Below are experts of layer 3 (counted from 0) of a mixture-of-experts language model. Rows are named router (the router's row for the expert) and show model dimensions 48-95. Each number is 128 + 24 x the weight over its row's rms, rounded and kept within 0 to 255. Numbers have three digits each.
After each expert's rows: a language model's description of what the expert responds to; "mostly gets" lists some tokens that are sent to it at least half of the time. This comes from a sample of Wikipedia text that the model never trained on.

# expert 7
router:172126117112118161126112136060127137124138128140071123123156141116130094145144105112103139118128157147143140175102064172131108105153171113135137
Description: Opening pieces of capitalized words at list, table or line starts, such as Ind(ians), Ph, Rec, Col, St, San, Conference.
mostly gets: "Ind", " Ph", "Rec", " Stat", " Eth", "Col"

# expert 1
router:161157125144112114134110114083107093134137123117102133130165090106158135121163139154122131124103143127188133154109083195176116132145093142153132
Description: Frequent main verbs after a subject, auxiliary or "to" in narrative prose, such as made, found, took, announced, led.
mostly gets: " made", " found", " announced", " took", " said", " moved"

# expert 50
router:203136116127100086117157133104125127088116122141137145126130137093137132134157153189119131098154189142115130146109076108137126132119127137138118
Description: Nouns for works, groups and competitions in sports and entertainment articles, such as film, album, series, team, season, League, Cup.
mostly gets: " film", " game", " album", " League", " series", " team"

# expert 60
router:153152120112096135129135137105177155098141128120077119115116145098078088144119142149108155068118130087158135140128033127097129103143135129129144
Description: Capitalized words inside award and song titles, such as Year, Like, Love, plus Chinese, Japanese and Thai character bytes.
mostly gets: " Year", "?", " Years", " Won", " Love", " Title"

# expert 15
router:163128119142126099115144156110116162106096119151091110128123118110135102182108110127117093081125148130159120195128113115154107146158144153122149
Description: Geographic and administrative nouns in location descriptions, such as County, District, city, town, area, north, located, and mi in route tables.
mostly gets: " County", " District", " area", " north", " mi", " town"

# expert 55
router:123131116162118157095093121107145114116103115094094133102155104112147119126154102133096168101096111080139180139161131156139107159120089170116125
Description: Short syllables and accented letters in French or Spanish names and common words, such as ro, re, é, de, ou, as in ac-re, confr-è-res.
mostly gets: "ou", " de", " so", "é", "he", "ele"

# expert 6
router:163133103129102160120104120062141140107136109120068153109132130155140082154136124142109176100138136128154140129104074131118159119151127131168122
Description: Capitalized first pieces of personal names, titles and foreign words in lists and tables, such as Sir, Charlie, El, Dar.
mostly gets: " Sir", " Dar", " Bon", " Charlie", " Dan", " Fil"

# expert 9
router:135134132107116112124186130123108167119126109124112116124134098141120123133138152121099136102134137094123131162105059157142112145169128145159136
Description: Quantifying words before a noun or phrase, such as other (each other, and other), all, some, only, such, any, several.
mostly gets: " all", " other", " only", " some", " many", " several"

# expert 53
router:134159128135132103093174193102124165117141139113108141116140105082102095175125109173110110132144148127111114122137123142142118139107119108111121
Description: Final pieces completing words, especially taxonomic and place names, such as ric-hest, semic-ost-ella, Chondrichth-yes, Witherspoon.
mostly gets: "ility", "bles", "avior", "going", "agen", "orld"

# expert 18
router:181131139169124153133126114073145135128107124115097134123134146128090099127157131124103165101123130088178165158138125145095142132143110138147134
Description: Words right after an opening quote, bracket or line start, such as See, According, List, Note, plus CJK bytes and "heir" endings.
mostly gets: "   ", "See", "According", " See", "Ar", "List"

# expert 8
router:150120099169111067106127132110127171139104134117133150132112150104120118152180114145070132144145153128122173151141143147148102147110114179089141
Description: Single digits, especially 0, 1 and 2, in sports scores, stat tables and large numbers, plus infobox field names like Length, Elevation, Apps.
mostly gets: "0", "1", "2", "3", " Length", " Elevation"

# expert 47
router:160135102136113152099146130092129118125090110114130120141138095100145092117168147122123151115137127101182135140140095147117128137140125169131125
Description: Line breaks, table-cell ends, closing quotes or parentheses before newlines, and semicolons ending list entries, citations and table rows.
mostly gets: "\"\n", " |\n\n", "'\n\n", "\"\n\n"

# expert 34
router:165124107168078128097090179108066133098135137080085135128131102130102131114147125124095109123138145120111137145127091160146105172110093153132160
Description: Word-ending pieces completing longer words, names and Latin taxon names: continu-ity, quant-um, monso-on, Phala-ena, Zambo-anga.
mostly gets: "ems", "eces", "icide", "omen", "overs", "inea"

# expert 51
router:123118091131099154134142138114135169121113094106106145094123138099110093146140106126128094144147115138123143149114089134127110128136118109088168
Description: Word continuations right after m or M, such as m-are, M-en, M-atch, osm-ol, programm-able, M-emorial.
mostly gets: "obile", "emorial", "uge", "igration", "ateur", "oble"

# expert 0
router:120129115124076162119106134099113119126133085139104132094150139132135070134126104143127137093114167149155160136114095123133113125130118115177140
Description: Capitalized first pieces of place, institution and title names after of, in or by, such as New, Mount, Ham(pshire), War(saw).
mostly gets: " Ham", " Mount", " Win", " Cow", " Neb", " Ma"

# expert 36
router:145128096119134103137139108084131118107097135144101106156136097133091116133176103168107115134135125129186120125082128144099122129142114154105131
Description: Periods ending sentences or closing parentheses and quotes, before The, In or He, plus decimal and initial points and "Species" labels.
mostly gets: ").", ".", ".\"", "\".", " Species", " ."

# expert 25
router:135181096159130114104141157141115121127145112141129150162138096120140097116157107146074122100156149110102128143117124151135119130120134112108126
Description: The word century plus word pieces following t, th or T, such as th-anks, Th-ings, Rat-ings, tot-als, enth-us.
mostly gets: " century", "ropical", "-century", "uct", "anner", "rice"

# expert 54
router:107118131133129089133112097123108142056124134144107121122143148126124119137141157170114123129146144137128147106092144112152125151111139132152144
Description: Closing parentheses, quotes and brackets ending asides such as birth dates and abbreviations, plus word-final pieces like -ment, -ator.
mostly gets: ")", "}", "\"", "ment", "]", "),"

# expert 28
router:157139129178116107178118145125141152143125118126094170081140141142147129136105110108103178077149128105121162133148132142123138118116156151093127
Description: Month names in full dates after on/in, as in on July 8, plus age and aged in birth or death parentheses.
mostly gets: " February", " September", " August", " May", " November", " June"

# expert 24
router:125135139129135119128120138089110152104105113128114133142132108109127104148136123166138135095138140147123157149108127125151149132162130113135139
Description: Final pieces of foreign, taxonomic and place names, such as -ia, -ini, -ata, -ides, as in Samogitia, Chordata, Hermosillo.
mostly gets: "ini", "oria", "ima", "hip", "oba", "ano"

# expert 56
router:134185108111102146148112165108127132101145119131108116130150094064129114122121110182135148134121168133183157192126103184148105121114128138133146
Description: Short concrete noun or verb stems that begin longer words or compounds, such as water, car, land, gold(en), head(aches), rock, metal.
mostly gets: " min", " water", " car", " land", " hand", " bre"

# expert 26
router:120094093125138136092068146129117142126060145098124127085131118125147100113125108153081169139136136137163117151113115157139143148099101153104155
Description: Word continuations right after a lone c or d token, such as c+ord, c+ops, c+iting, C+ore+y, Abu D+hab+i.
mostly gets: "ricket", "rying", "risis", "iamond", "rowd", "wn"

# expert 19
router:124155148169137156194138093098119108115084084119097132151184126137112107142141120127091154135122154124104147133133117123154136125149156141115157
Description: Word pieces following a short initial letter like n, s, N, G, such as n-ick(name), N-intend(o), sm-ooth, N-ancy, heav(ily).
mostly gets: "raw", "ook", "arm", "irl", " row", "ryst"

# expert 59
router:183117138124086121157136149094088143091106108115074081139156160070126118128137154139147195106163148138143155162117088172132113110153122121124174
Description: Word-initial stems of verbs and adjectives awaiting a suffix, such as comm, reg, compet, particip, col-leg-iate, invol-ves.
mostly gets: " comm", " reg", " ext", " compet", " adv", " oper"

# expert 5
router:147145094131074143117133124064139112125143101136110142107152146110141069148133083122101154095110143142155159153124090164148107129138145126170110
Description: Capitalized first pieces of given names and place names in credits, tables and lists, such as Georg(es), Tom, Marc(us), Os(ijek).
mostly gets: " Dan", " Ott", " Ne", " Kar", " Pa", " Georg"